Below are experts of layer 6 (counted from 0) of a mixture-of-experts language model. Rows are named router (the router's row for the expert), gate (a neuron's input weights, with its number), up (a neuron's input weights, with its number) and show model dimensions 384-511. Each number is 500 + 40 x the weight over its row's rms, rounded and kept within 0 to 999. Numbers have three digits each.
Before each expert's rows: "comes after" lists some tokens at least twice as common just before its tokens as in all text. This comes from a sample of Wikipedia text that the model never trained on. Tokens count by the router's weight.

# expert 0
comes after: "\n", "-", ":", " by", " A", " \""
router:585569449525509473505484541542556484401512524450423659454461500446503545524508436482548525501531508547485494508509494520496534435500483499503545493517442501579580527562492535491528474497531463554499558498544505554496475488474513477515436557511517529558448501441593543499535535494498479444437458525560424510492543568482504517504562478479555468460558504517504561627520474503539500553544
gate0:440554517438517470493540471475465465485434504427469550513440456482498506441400485450476475468475444457507549526519501501520440560516519546524505456543508478521438518540425408467475529543481556450504528513476547516517462475504531451447512485519491512472488500483503465492558458543558549468527471515493513488455466498444471435478437473520432554503457552548525522529501388493547500551413
up0:532551511446433502531521505457568476495539494548491576483494498483502457542541581479465527463548499517516572539566515481500477473444584483508538504436467539410503466575535482483501454494528500476570526481490516488533587475478505461499508506515539420475556557493435539528407457456552483470502507466457513496459564501478510507475499471523514503478493483552525509524498544541516553508530
gate1:505539420526573514544500461516477527477524459411528544511483468499655495538533554514527469530486540503389556465496500489539498528445557528531526431556530451545551529515481546541542521597535413510413479559541523440414443581483542523496478476478513527514524493534542489487517470530501488454474536483529499483429582494453501576497544483454518462462437515504470473486492453469485483504532
up1:517489436487485476536550459487512480492467433569484442539498436490444497546460488474533553487478591480549433517562474531541432519512461431634569480460473462504477485504471535462495506463494535534567507492515424514536545517439446467506558479502504484518475564501453482461515448479521519483531406492523550510416441503509559492540524422463475478489408454545527505542559502490492512535446
gate2:503510440495510552499471492398517547516489517470476443546513588540541545489489496481519509548411460571447470569555490479525452512507543513531494455491485520489515468533465547585496496533470520466538515530531596507454511518501453533516486540489502488554633535456509485525438412543555494465511489452468480517491508505447484482469542501460555522553449557511545433426478563482483491499537
up2:559543457506482531523433444498504511527540507445510388429539553514422486497489454507517520449498431581551485552529492482494501515512428473586518472465502543465518497532469488481556465453500506500443562429483400482503461512466473604514467496498598558542479488522493473523493471479361511482473552511519488489487513553577490511513471560453486488529541527507480539450530566449428533547500
gate3:533440493536490526545473480450493443510509579547532464499506530499466507477586537552467495531539566538594468461472465532474453476484470505529485528502476519465388511469480532528490491578492503494512542537530486412505488433492541405504476458515454527485488464486505396525529477490526456533540553451478524498495517497475544494427611455427478486469528571482472570475539568531464489528511
up3:507500492497436486518516505436511522492521525502446523517505463467499593443486458496467494529507519418523570495551506512486490566559505454529513454462490421469501463577485438405512478498486468431572485496506504550513595482435505514440525559460456440560496475497482568565550484532488512455500544487520517485467454421510465431538431546501512548545548527469565438464490428441488589496461
gate4:475518540395480459516520496432530379573451489510488559513441493495603524461471457477476500495505507467517554460500441496526512514511490479448578559525537514501459520463519479426490513494519528503452530544449634505431525535434436489449519475507582464437553527509528431586469434502512532544525476547464597478528539497506544427440425482562448473554501481533452539546478459520616562467455
up4:488480444498497537520495536514512542543517486421420494499443502533515515520504457460511467537542555493484494493478480450528492528515433513443548565584512483577494561449525483453503480413486524457491534581471563576470438564502491459525439488454536525510494494467505470526534506539536512479485506501501519483546549497604531432431448449527480485475476529529462584478450502510493498547482
gate5:509534596473497491497484472511432488468492506482455514510399410474487492537496487412521497540450550504525484520450487537454457519484481487554489475508492470502436507463518498483511494485433528515487533467517528557437526463527435426553526539476526552496484511480511443447510440536584522461491453481508474470511482483569478495518542536512470524487467499500506461513521479508512455484467
up5:417533438468509404507522445442437497504572437487478522522542475537461490435511492513502470513469559479501509498528498439559470524530515487470404563516457484488544424566402434516498544452493510514415436458465493487546510534484505509441502468556506488459483466525561447472501508496418492450516584507555597501512487435516576536504453551478510556565444509508457511516469467486578621517526
gate6:536469493576462590500494518468526461462521445504583524471600525531542503506417500558479561442493485435489582485486521464478547498531465479507522549533469536475493500516523542494437526543417469472509513520496526483531549479499541419483497519523531452498498520410494567531447519499463507501421519484494504460536491515525577437462498507409415497521480533477469438458466555474564542477515
up6:526491488484523564499505555469522539488430441376514528470499501507488507486526545455467501534541488518404476514562560520465543545520453456474514549485519568505510548544497418589432469557511531480419472535453564487492518554551506450500520398457469540424504484514449490545548499554488470522557549454534561422419448512498485473521503483487550482506516516506569488553541516526428604533443
gate7:484483485457526509517628542471482546516458501540457510499493543492505539564468520616516499545529448556433589509609543519487521496430530477517467466544517527525550539472519428494478445495505539523470547495437466542503357566487492553462532523518499485542501512463598522494462495461480531467471469526492524513492506497494536506487500429493591563483469456524575468508468521568466525469430
up7:510481497483512498506438458500563470461466455483523500469497526521563482493478428457531418433562477435542453517474481521508498481553545510557533589449516484482483561526507495404503495546525462556569445553478526455610471533553538501515421439506492472479484493519493461542497508509537482562527525447413493505468459542520540506478456432492508449465557462484424485501563447393522438519594
gate8:432503492475538537510492465561453550530574534451509406489504519491504465511482484458501481504464536545501485445475574466544468563386563487471514506554490485505536497520521527478517477493513526484490506494483536528487444507452552524452519489486527505568542522480552518560478459515468553606475568468516524521482512558508536487430560473527511502540498431471518460563437477538542548525433
up8:513424551513495467414383473496471547519537506512470521547450517513483472465501544515481570563510488572528417495503486561484501496459472515504495517521537501506503452487438497556459544475519455468549475498504431489530513515478505495451503548479477484492475515603519479581546587553458537431530530474537575511489539506535437470507653481496448477477507504496544434507515505411458480512547
gate9:546473484503513503526441459398428464485530480417463570503462577463541561483513449495503471522437530429446433492592541482482473545473542490493576455503491502501475522483478479473537480580512450499525555514499511548521497529535478453495501559599559523504500496480472476512500493522464530467516484554497559428452503447431563507513506495507495581450609490496498456510500526498447544524523
up9:512490557518485544517535560542526515503513516493514457436555470501462477497398511507513574418527448504440509458442415495506485495502493608469517541418457475489456440501550482521493520426493484475520486503528394441488533528529477527453425498439483506496441495475464485550518554469478552545490531424479520470483499437520402558473496459486440466515450570424417548542515513514557459526522

# expert 4
comes after: " ", "-", " (", "–", ":", " as"
router:471469598518513547516540474481484550503519484497529508520445504492518506511509456519463483486448491495470535475605531533506474543421454535499485551458491540475520544482478508479500573518452506478495531485367482455455498535437458489490533550560454502479439528582469476490511496543544555470471481490532583459461513484446488568497533461560431461481500506514509492474526542550486436458556
gate0:399460491475542511508425487511461551511484535496524470524524507445459479514449476561487449453539462388534503529442487505473507488477476499512499512520434515554402546452432521491437463477505504515513558428481594591504487530506489533504438539520490500505536538512514450470450477542457486538527454508542493477425502471499494503459515507510499501449485527558521509377483421524488446484460
up0:512510458507558519480566515474421507459591506536553492491549529500535522489507535427546511485510522533460386503477519528556529507543427531424444521451497538554561476476491496572505523493522499540480509494519453518441419504498436449506532458472516530530474544501510532488517496533434504490524503498464540593477427571507548581489533556478499493484527461437508608521511501414556564467545
gate1:560542486503422495513475532490519401528500504486522561535519455461515460483479412534498513464490441435448501575509533440574507475512480450489459449430522487475503533498464597519501523509498473539531461493534469528494499454454477413463612483459470410492482499524430526521443474482483426538520499490526491522513567535541529523495514507479493439559501495399471488528506440483462480467491
up1:455471507410523557508512434505507527484543410543475531498516629510504509548512533462520443514539500510543501529449592485486464587488516549476550502615504461529528411463429454528494486468542501468505524483475535547515492495562530513518489465466526552498547439500519529463509452488500452539517473474523498451501512556468524512596474508487524456497616548540467458512565491474451499460492
gate2:494508497502541492507492518472498468539445562386494451547449473577501519527527498520519571467563468471522501500482537455463425580475519539504511491466555538506446546546400508489481505560480503497607507390556602496551449472554570531458507525545539490473505497481522574473482423491507469539538540448501518517543416503515499507481499508517492520557522484527482551495501523529525473519522
up2:585501507549485458491542479455489390515543524408486496558411509505529453545514447526534524506535458565488452460487515368500499490488495501538494533529460538506477466514463474551529525533564428502488507472483506512502466520554521493495534504525564486557547459541493483466531488511465501484465520527594537506563390556516517524498478485462474511557472582452469533481557582485497541480485
gate3:467464522508460506445466453555447489418518460528513476517582494504431472512495557516465438456489486554495497440497455441455474599443482545516506476414519496566469522501460516482467486475472495493512526484587547540520617493521570500499532487490507520549498565424571494526498442516453457551474483493521503532477559441482519493432497494453513579475508489515535439486472421571469450499486
up3:479401466480467531461496518451536503534538489562472484550451489504614532515452543524439540420518536446496466517558456488487544542559463533523532546480563539449492516512505447536492460490487478579544451464465516548519534515523493540502531491504561447452506491423495481545506500469544476531512500538499429444590459553534497499524437550435502593539485503545629447524512494475567476448570
gate4:560530545510502496532455508492515490512545534502462499528527500472464488565444417511479465478513493518539509490546513576475429491481500441542514465539451483463550510492493466559490526551448496516517506515534500531540494466498508532547527523532514511479399501495491477544513599539502546498489426527565556454477507532393481523549477440574416437527513521559484498533548534512551474520500
up4:431506435539487517508501436514465475471454526491494441472514489479407487489455493507455580506506508482479464486481480514487528443552401527479472501484564500519483525464504563418497485486502438509522544503469449586451559518523459431541464527538489547494557456511501426607504545518489472472555458467522421424547455515580532541483485540473480482552535519447512460507531456558507549521416
gate5:527483471490564499507498496498482485506564475514506511463435543540462452524508465503549524426478464523501521509536536446537463471499493499470484509533556495562533553505431519498473526479483512536566473497479530508532501479540496487492479462501486520580466467452513531504481442449525475542503511613477510472476454475515517483430523495510459436502583516516473578486514522512583483559528
up5:488507522568455449536545530507412508448516526554498478509440458524485550547512411542427545542402508487478439482538472529499482496567500539526483506497509517515470516492505580450509472533487557533446566504516494493503421527564490456470436510549471504481501484496450524423483600527528536443457498455519522457565508488500432553566463512495458470516544571487444528550544521537485475577434
gate6:601494503513576445509476533444426496538500465546459518514520490578479521589559486484442543533590483483526498490476492528453587470466446533538466573492491499533496462483463514552528434495435480451476498548551478519472484510443444511489518481557530528485487484506505520460554514469515432485556483464516553525441568423464436540502557468523451497506547410510519545515552485515452508475521
up6:518520526448482575509513477509491530434600474508519491457500539498481451554486503525508565532543479516477498423475574507432457455473517584495522517462515505475503537455490489536523468507527523411518543465504459550473532505478465439465472468495439532521527392506504475592522540513519450435478447488529474496488501503561493547510557499544489497550487447485478514474493554547444517528486
gate7:454471420503462496513487523457543525545496485503511456468504463557403429563482429449554534474604457578539429480514463484516550525485492532449446441455564517531555501386534524536503491456535507599468560476519539562464544492503521498467534548538466486499488558539580447472485515479416505556553489490517513525449560520473473490521481476525454557447439500459449444507505507509493568540486
up7:512504551445622486479499482511468480535541546498491454444477550544446434435505504480516440561464455494446492533459533445542533481439566489474529471582479516481489409493526485491513514499496584552559499489456495452473538454474461411528539473546466495562566522504462490544534500479481482578503449500419542509490572465489492513517481478492535409455531587520542513472509535574451554425504
gate8:528504510460506529568464468529535490498520479406505524483465442481496510486520462528572546557476524462490476538489538511464432473532494490594483424526479478389451484515495464495548528507534535485487500562478512536504488529497534442451551503501514521451482512481512497500513456509442537538468453572488529443490514494572537513546455514465483515572531469542477481485480480456478477550422
up8:441502492482515400483498457496502465554527525503530423526497558498524437443566458561546572507503464525452414536491507561560513524472465498441425529482489581452448539468527502471568524473412596507511541478469577421505525540487429476502547473467459452503561476448507470490529460525557540466490477519474494493471492446534507467466508485521510543507539474478522553424416478589455514501451
gate9:491582494526546520475590607456514452527484478510514526463476493465443505425483526483494543472478545553455522553507477456495507493579491529555464527555522530486528385530534522478480537489464431505475501364462443488528501575508456524478562560463504460483451489546425556503480543540544556476508502462547501470530520530548489494536499504442483588443499538472567483540589474510506532499475
up9:486490488509506491401490468503491457486482533546468461511522452523509454504478472485562481479591484517489494509533538543588520473524477467497495419523448482528513532515535491456483498468539553515508551506544502530474520439487526452487472466475577521548611575485536513515446527452548437501499503502513443482411534468535488545505524503616463515524568453558489435426488583519488575525472

# expert 3
comes after: " of", " in", ".", "'", " for", " with"
router:511453389447387527479472446458473530496499505518518381491532480513537523521445518493487481476508453486510476410522537477524594495481538489444545493479493441512450479461493513549472502533462513475592550537520521516440513509501502459491528411424534402490548562504508473535501455552528506548487479500463474482476529471559477478498462513539448527497494478493494450560482498493443471488469
gate0:516509459444544466468459550456444477514509543494484476514515518480442492455382489514473462513559541476572487504546466539431488472527483464495463516519511436533439575461547528500466463507486552414554495443505443524449460499498511519522417518537478531489529561563493480422440519539471509548512477558485527451477514451428497472553493474500459503547416481505556434529578533456446481449442
up0:519447513526491530639522554441491499540477464503522518516504572518462463464525473519494444511506498561431528461510487503491514442494558513446525516487502436539560454516502537489477521490441441556440544566519469567472434512453488424580515539537497428515527542541445518500514518505547580412478492517408402549510515558452521554485512517462530481490582417474482515499502517535502448476502
gate1:486548578558488464538434500437591549474572522542547499513500511584504404447579455503525562537474498483477457533478452538501568476553554436506498481520548530477500479503557486568466479488452553518572496434544525548539490508457532474471517506544515426504470485509648473515476485535490545505498562435470551488485495431479486520466497533554594597401526507454530539479539484505528453540545
up1:526505534499543511555550443472512464465444500503494520514527502486554541538504479493608619545487466507535450472440454524575537468516506440481481551602511489499492503489490434516474471414501438471550504504498512437522605548504465465513506525572520602558503473518506488504434527451545476544532555474497457514483419498543446536434578505566474462463561481478484498462488559525409484556460
gate2:554473507481496435473568504524506495576464543472490562511443451526506493473506509467577520529451509532482536563494430485568484506490487573554526508553465501533505488477528543473498505483534512487485536521453490425471545491497518525418455536516512498529522563477487506409523419521430474477513459498508485523521466477488466407509493528467422452508549517513483510547447502564469451494412
up2:563528526529454621517497551506557492492488505531489504572454459473527445624448447492555454560482496473456500437526451463496445540525575524563474512478522511486419452452512456467571569515454554410449497532519534491540544509458499543515465444461450432502487528488448477498504486420540514497436522542496507475542438504492502493539490479509514431521521564440442547467478490454404441435478
gate3:537472455529507536591465502463529432564427470546519519508534500529453518564474471481499400499450478623557468473474571439518516539490507559474472449540462474438452523547439537495478534418522434455451576517507466484447479507468520461539478487451508490473478448614438487454466559381527568442457551414563521485553559537566514518507473506452542545554458493408444498486549490490525539520431
up3:551524542534545505393558514499565437460560544480481540546501462500501491570466440461584560502544571454459509490450431493604453482494438541523524484499604429469441458498472524421500509515528480494534525540513472442578510498412507465483439484529530558522453475441511516526472418501510562475418492481487481431518451438478505527530508579522522468497522543474490533520489440511546494513450
gate4:542499520486541507439517518465535536483487533481430551554440448522415469473473488534500451528492530532543442529534505520505487508479491545514480450472551528479476572486496465476551472471473543462456529469491542493496528437595489499465522507465534498487466499540503470492514525518523535511525521571483515468510428411503512466535412531469457500425445443605547499608473458511508517602503
up4:453508519406490457502530512564473517481560486530482500475534491531484488461479473468551506458546438486448541489502447443432460493531557493413555568538541504440494529505527547490464464538390464513563477521453468461560476515545431484517544511525521463432517523491540548573467460563514483535444506545538531496615477527488484489517538468448441576547548513516527468456450537516483512484464
gate5:450526474497503548476500517467528526412504514515567473436492468457420562503442452606521532465509476531459514473524458463446456492539546489527498468525505442450549496452489480547471479543526499481553497481537446470472527523542517440558496497481492537477503485523459484612487516526492495489474482543480453496535531558509443515562447446505486494547558521468529488527537524442499504498518
up5:446470495464531525504470435516517493528563491444463468541499545488497518386524520467410517534541475473504498504471536472498508549473495510459470428482532551518507467475484540452539506486519526495560481527478492416413503505485517406521471517463439534477516497494467483540569470485447467493485512422500500517484456513490526507484483548496483509460496490508504489494500469536537504580487
gate6:534517543488488455515543506508524415470431519520477542486455528439519528461501506433478531482505592450580528524480510475533456519469463532496577466435526534469501569571427496485552563472521495510489545471518530508491496485496482562469468502543534453470475489454518558459494388467525566505508480487478507520545490492459519499480461494492499548551485496493551520505518461563496501422473
up6:515513478522497510590427487514502490503430463505505500420472556520430500421506500437490491540533511452510469466459531437495534510529484530482532462493522478486494557524474538521521561451481528510429518450522546539506516515450540554514491475443553443513484581503487526505526410440531597465424512504462495496559517524549522459533433520518543552493434507484512535464569488518492396453533
gate7:478523462565590483535534473450502456529514536515515457510531497501469481500510522514485506482526436474540536474487563441434507566428448491449501491556434527541501477540551537479437356523492495446448469478566503500457541524452523574436505559467421544503513504506469476597524418563445552564511524534526549532481533508461479487479490514511475523596407506510562521491482452565428517402464
up7:609482506536559480456537507507521559486446512505503459517547462469461511421493487452519515446495446509469551502437549437501481517422453435498468591476440505483518514528497423408510425536503463468487494453528474454479488546478410513480461486516497531515488540501468470539431552553529541510575572530427456438561495535464523518482545510526432548524480466511580494546534502516478540474499
gate8:529511489519503487549487497479424466489527487486503489518515460601457494395536515515424472514470559553485422483567506471489489575578529514521533557487499499525476597430498468559502510481490485510413499446520519517473536501465504500500503503541519418467473531528511476466483560483497543503519466563437479487440513503436504510494492518455506516476442506471520497504458522494528489493471
up8:443452545547475463463522586459529515547557532502522540538474467539541524524455429477505461509471463435512521477480522537496464388498505592501489497505451546522488447522516506502501523439474440499490479530447477527516453484586518478474397464527486477505516458554446480530449548470533537461446493493514513464508526469502517588502567471458466539501480455502452491490492496494522448425541
gate9:567515515499537487567496454504465405555482517482476516507553551533468516518491438537482480436443525524490466518537569515511479543505518494590512448623418540427473547550443527494490470532456444534463537529522492469565494554518544535471516540534487465516493428530564568547494458482490587503530483554462542520484542415553515484554457498499511507492514440530530467533543475535424567565473
up9:456467514471443568506521509502491526543535548449520541540474550488473525442540517491518485488565569513527546526459502498485505507429491426472525520479504484461503487515448413463569525486585517440528508544485504437477491467458480428556546449492477526509525541497443515525565444531521520556488524448433513492541536499450563488459452423488504475611451482530475526505559468517556518510526

# expert 5
comes after: " |", "0", "1", "2", "3", "4"
router:462461600571521489453474522514481461553481521535533655548521480585497460471470511589508480472479531539563462543385540461559583506539506525469466522589523534492532540497411530541452528428520442522444450485504470516469493477514477534541522489504487479436555452502492517501444551436498442520632478485490477475529475533515514468472523521485439500515465545455500516463488467506515499521459
gate0:514485478489468510504546447519496506502486515527453579501478474450530500580416496556504528497588392422495496463557601541508452484537464562554518455527522549508566463463483530470537510478545492532444490492462443546571474519504475504572513522563483539474436435453468531527542521482524510505518515516516442546574421510538491578516519528509523504510473487475504496541508492457409500543503
up0:478551442544515513479488484528540485521498529555492531540498526553485455540434430542482552485515537539514502538501437512456487517408511423485550453449469476491527520483475528492448420515537561597460463510506470460581558466493424398522541558530479497451500515468489494457583519567536503515589489469504554526520499497511469482510470441506442528549527487529522483506553501501514545497459
gate1:529441465520522488483429554478506478517419492561486489451506427545482497510470485539520474532573557458536469479448516540503396552550438528466454510564505546437528490529502444548516498515558463487505473467458480502544454506536489585459594514526572522591463449471489553524470546450505466488508496490466405457509457502566577483479524549445475487547465513551504471432501430483549419451492
up1:496500447546542487536526452484483543487529519477499488474505561444452530535515544472512460428550471476515483504511542492473612550523494522480528515464474450542487502500493542453522577427503489542497486469474481554496421473453418463494426508436485397470565516480571565547450501504492526492554466498483476477495595493492485486597512503561473490524584525529480549556469455581445488474497
gate2:448481514441560495548508492471460489507592506557542494519473512516490529500449489531499534450544505431560499543512502496514502455515485546545469434493466533517541525499503523503562507522518536489625433523490537558473458489544495503505515554504467517548444540410498527551477518498517458497512425516462483534582417556495548422430494499481474457512556486530501576528487445507508516500599
up2:420477482435491519543520505508485414519529577509502486499536601481579575405547480544502514502534490494406558498484551468545520473482498529426416471554531498543521475502493634534520525452470489488512549474539551534450479490514457533537461508424462527572560497511552527441513439592503486507465447467483485503516455519552505509505565510514499537496510461518490552458555527507484532459518
gate3:444449530503500468493571434485518496612510513426565465505425494459481488505462526518507413459490525471500517528506476430541624541510511522472492490565562392534441548396456503478484450494488454507458392517453441523423479462501487441510471549484476457500547512531521545495520450508526537511517553533504429513471496515513430507543554581501518457545540502482468529514454519546512468522511
up3:595524553504481536535428461463569510469497486432550422417538506480458443419519497469473507635462524491432452475515507531451482395447509400533447501501463532516513546527504504534450452511520508557508567475505480491516508506431462543469519526592532499417418472512516432519490459495500565507527463450464552517549490487468466494525516484485455534395477579519567425400482503443517473497539
gate4:545457548485496528503527542557481549515512461607493473490503556538550403484529494548463590441450559470517493526545563526465578521575504530497562515483616535529534559465494546501555488453489450446531473490472472541460518433480532456521566451570510475458458512533478513466478415525496479607553408452533621477490531546469491585522499516479499513556559505531471451489542445512515520466463
up4:494528503532503510484491520470498460557529468491509525547521439568524531542514373450520517515439515460456521579598511486550465473533454475456554599497488508452425512482475506514434510522482539516511552537409537505407534519574520465504445497482488477510518532549467582511491466481524525538489534492504600508471522465492519503536445514489441473497451448480448452567484543482484469502475
gate5:459468574505513511542514520419490504481466552529477506437479491574558550514442508536494501454506482503459531537415499496511491530505525560444487480510464524456516509552414545490526519452540476461535533452473552557482426439525515545511424477513554442472585495536476508549501507536488482487457513501503482447507514466571462476479502570480574551547506456430511619518542504479505503478459
up5:559499495504387532461478502520498442459556391502500503547457548509531455535505589499459550616506512503543438498461452454498448575469502487478525557505517456493456459515505459484523474522492517463414538524449490513563579574552500455510478551492519470464497468529485442486509477531453492480482478550508445480508494474450487467495503447452461530443511581536507459512508514542504470528488
gate6:404483516497449467398520515481468496551581508504515508524495478552470477429464466538483547457433631528534477482467461521530524475511479493478428538462550474536579505516436542484447499525442464520500456488486469424452509455432522461440531529476516544499520549500548553500463468509470498479605550570483511503499478517536525452435474492490560508505493465505568552456510476531479539467556
up6:520412523515519592526491496413476463460524516513471497528447429492530554499530554549485570469499430583494537459460437428460502517507500572503381527476517509505512444416515488500527546488518495436549505564489438514480538559464528477498471538459491472443460533517427539513491462461499520505496521510583506510526580485548471538501505499570484551500497543557485497574521445576467518497420
gate7:528485464479519550442555560507497517519475504473478520510509501487523501515463471533561543508538458495458430460500465559436558585522445484539458449560517554499556466472400523499566426409543496489607477511478537522478443482512505506476541531481541539453430494486466480531433472487546510464484503405510461551538565569474486513508599522491514442476585544445501520493476467467551494505541
up7:503537509538468557482564504410522525437448543438495491494490505481484494493506445543522552585462418514488528561518578549467460576535496518432492434512517505471544509482516471515532511543482568485484531528484475515582577513542485427517568453502517514508479498485513459507497521497510502484453480541474455544498580520444564604570481440609530481508476538460518447535517453486532550504513
gate8:469453494536505525510563442522498523512495527440523555432523471538435486543448490468525518472511463501519468499568505468546533494524484524563477521450512488474529474454479544556465516525422507498490441594491527503478423555466545469484504510567510481444475483449538439506457523504549544493534498458492538450496390511481505471452522509503421528506533520444445460548497530466511538509451
up8:490501487454496508578516491475492481485406500522543503525472457486547535456554613497548499494474508540449503423555537523484535543520438561512521494418469492483477558479535424432580532542476456475476510468426431509507578462499471577484486451435469563549521469496533450421493486512507447529499429533463466517562490478413465598495494505455516549498532529501535453522403486480539560517447
gate9:477526505490494534475502488567472426559514483526554503582433467494502536521496571565515558477510393521507485480492501465532484448505544525499513504562588457542553478479481514511580498459516516520420517532463423494490500512491466467498531503511520503488432508503477536402516509480486453477471503460584460493545489529499488467569511506553511547504516378470415484517510460496541536486500
up9:560466531578565575515464551467538493445523519481525581492471545492509456476545462478535476478438493539393472525509535507461535448517484505465536386531430512474499530506495501481451569508525448510521517485488554483413436503482491499463428499513479540479517408502461532542560517468473501449476518502528456517420563542503477535447517481558565463504435514518488451529548451576491453535552

# expert 1
comes after: " |", "1", "2", "|", " in", "9"
router:529511406443503434464491480477539486529451489525417544623539493494458488483494609499495483541472554456418474572491515549470411474491536505593515450444508467437398441520525403459484468586483471436475454551515514509612496503460550462462509561536515507489491536500452448442522527413492493503524508503456522483416471455474470586489443549513498490513503528468523435538519469441456500517481
gate0:507518538479498519495542512511492464520523499435458600489520541489511484499509503485482527531493470435517547523494472534517511506477514424453489473527540444501501574483513455543489469451521470563529472498447569600525460491442473475411538478420475543481471509587429507513464496471501497526504502504528454478499471512482485478511476512492553472483467504464544486523456464478503543520528
up0:460508427455544476462581525493499425508462468485501512470556511513521492530518455489485593520450540564546535502517518414614489457531473537545458477555517481501422463484437518529482499505593422533551459488528589565558560489555485458453580484533467542509501444515447530492472498503552482501531519577500528538494423521497556437494477521484552501499512518479484564535538462432498524487493
gate1:446488464448463539515535426486472535565512548519510532518498508534548435543474470497530536411494538509485444497481508514529496497450452498480563438479479506508476451464529469476529509444492576490494537528528496525506545509574471438443504451525558492538508528527531465447494486508466463500518564470528528510479447515498471501522537561492448472415530591443530472481525509475568490493543
up1:564414502471509534487536516474453460536504452653513467527466476531467472482456570458553508487506507525467502466485479525513486520417514506470544479453535546564537516422458533568488471551471469502494531524483596538547539509462484493470497494508522530488529514474446505526582521575513536545473455468550499545499486553474540451537539489482504521547554464409502510523520474544395479430487
gate2:500447484449527470526458479486518530509496508456480504510501533538542457445477515489503490557501447462470426517495568497489480450522500480520461488553484506398508499482550498494506481503529522537488474480467519475501539563528486554543552486457529549428531468479537533451451523486465468394560472523453560455509500496482555531505467539454489500495457433516579530458503579521520443488560
up2:548517475534490517483473646527456495479473537485467459501470568581493496448541441475484512448619515462523468479487472522476484479494509490486458448479528534473487463634565485444469497494457567461500520474525498496469526474494551477491449453440454490535495510526572481516508479519481495496497563455441513533440497493520544480510476441506524503557482482480494517484487512521552534490453
gate3:530540512506489484489412505454520487581548527479459553490473490555447457538512438521521546475473535517449531552519547507509410533542517526522500481490492523502428561454459428459522564581477451469541501502476434443513471513470462473547431520506506458483468573503454535472525503503492465594577416514479531468570489514508513475374527493486499508472431523473525601473473542612469523540565
up3:514467479489439524398554576447458454502460516561534480522483499487459491497440458490499501522570500492500508484498464514519522496456554502520440510504527500493533527484477496524559509498468564480478504503500474525525518522428528522458450445444482479503452453550500529512500548493614565510534455511437571471446478551455480469507479493528466479498594482531496477536518550515413462500502
gate4:514508483489576475556488505559509525492381497562522537536454495433497485538503488473547532458470532495503464518520516541587486490497545568554575516532476519446533489492454486440474511413464496510477497444522581492503509464580494472496561461562451530444453493506570537523531441545455506464552409552439484477475458505533520572475507554474527540485509465534519546486505501509475483537475
up4:529470517497551511520474582577485528489552471421398480479549511465569470483555513512500464550481418504478476565505498494450561501460499473531480496490442545487478521430524498449468530467474527524462566496488528516489433459483540552469542506447529476523489505539441554506470526498516478499437547474506500530465497469518562418555524513569491488473514458510517556481496477540579498545499
gate5:479596532603526477564511501486497507550468587552515520439496508570569494570552543557450482510512509515505554456502514457534524488430452472490517482508490549545508489539414547510538441447419440548442498471499517456545492513500480439480454488511570500488501505555427536469514540528521511436517410639489545530503491453464539466463506487528397535534570480470465568577481491506507421520520
up5:565478510520523479461513532453497548439502479552544511541407492433427505481577499546601481511504440461416524449525495491476524465489550485563461569467476445458495474461534532524467453582548510547475453475522481413498568589497544529456438454522506509454500525534508515552581540483488521555439496463470492580535515501478465523445473447515517519462437518510504457509517568497476481432505
gate6:476506470446450498545538487567462493565477484503537517536499518516569532466507499507540500503484554512459525542462470478554544590591481488465517521532497498533487557534531464493486444512553479442476464518557546465573559556481541461458434525551466580555477490498513529491531474461562530463491470470449528477501424494508512476421540450544434436504474347515552474502488481463573479475433
up6:451508514486449505437560524556486491530479533520479559484473449490541551519460508409474465467497552495483498533476542464479520495527545485509539505539464521589514477524550468472533507492502448510523503478510461517474445457512484446428572511496547527493497485531526537452552474565536399516509508458523625498516443407495454472522492521502486392496507493538516554552517486483522523475535
gate7:484508533534445496497490538500498505566533524464472492453450446485514427505481446502512525477506559471488591466462558481528460421518515520538545449555479525488496442483463530587483422453505426504612474542419548467521490528545422459499519594463507463516515478439456476522454504553469493583548468534490488537439436493510461456500518569369489474536525440478465489510491464434515480495445
up7:478559458549491502479517513511497494513502496475471457506515562497458531493512446488545482495492472506441445462520479490549465497435409505544498557461505510485516465554511470496486480470555485426544484442497488547555544465530474514483434468536469504490442450522476421568525513492456458521524524474494526514510470498449482462497519501533465432432469472489542440472496588552555518522553
gate8:547513523474527498507579558483544479530573462514507565536481492530406517596434473470491572534527501506509440552503462494449487518512526547535517520565562498509504521513512505496469615465484541486500519533474489488521448432484461493586535502525454527476503508511567572451489509488547497514501462462493528481569479478543534533516489520456535488541523505466548534529474450529527464510511
up8:555431526493532472520480496553566412576523510461583530503463469564515469467493519474533491524453508548543521528554485514498493523532516541524575477550596473479476485505481465528458507429567477547555475464497503439449524437524500464521564580466443516491470532572462540468490515511596582516516486525476434502541534515511448461433479560469573457489506501480524516532507516505489404477480
gate9:484471517529454520439576456501509537513504512600411525511484494519468527509471530462525583553559426502500494470497494458491448588501461491508489547527546543508379498484498492496506517519501477429555535465473488473444516505506552451469566501435621546493392478553492506540488515509532545513487524549464551423542467575499574551508519423536512560543615487576500427555482537477478492519544
up9:431487499469418503474493440481512524521519470545467464515493517467562507533497515457535507499567457387475474480528454429426463495537463461563474526499462581513406513559490505542425477493510434465526507490484485481483573498518504466541481546464549496458509473485475545488529564481518448508523461508464547435550514530579539549496502496526521539476451422520451466508496547553511519594524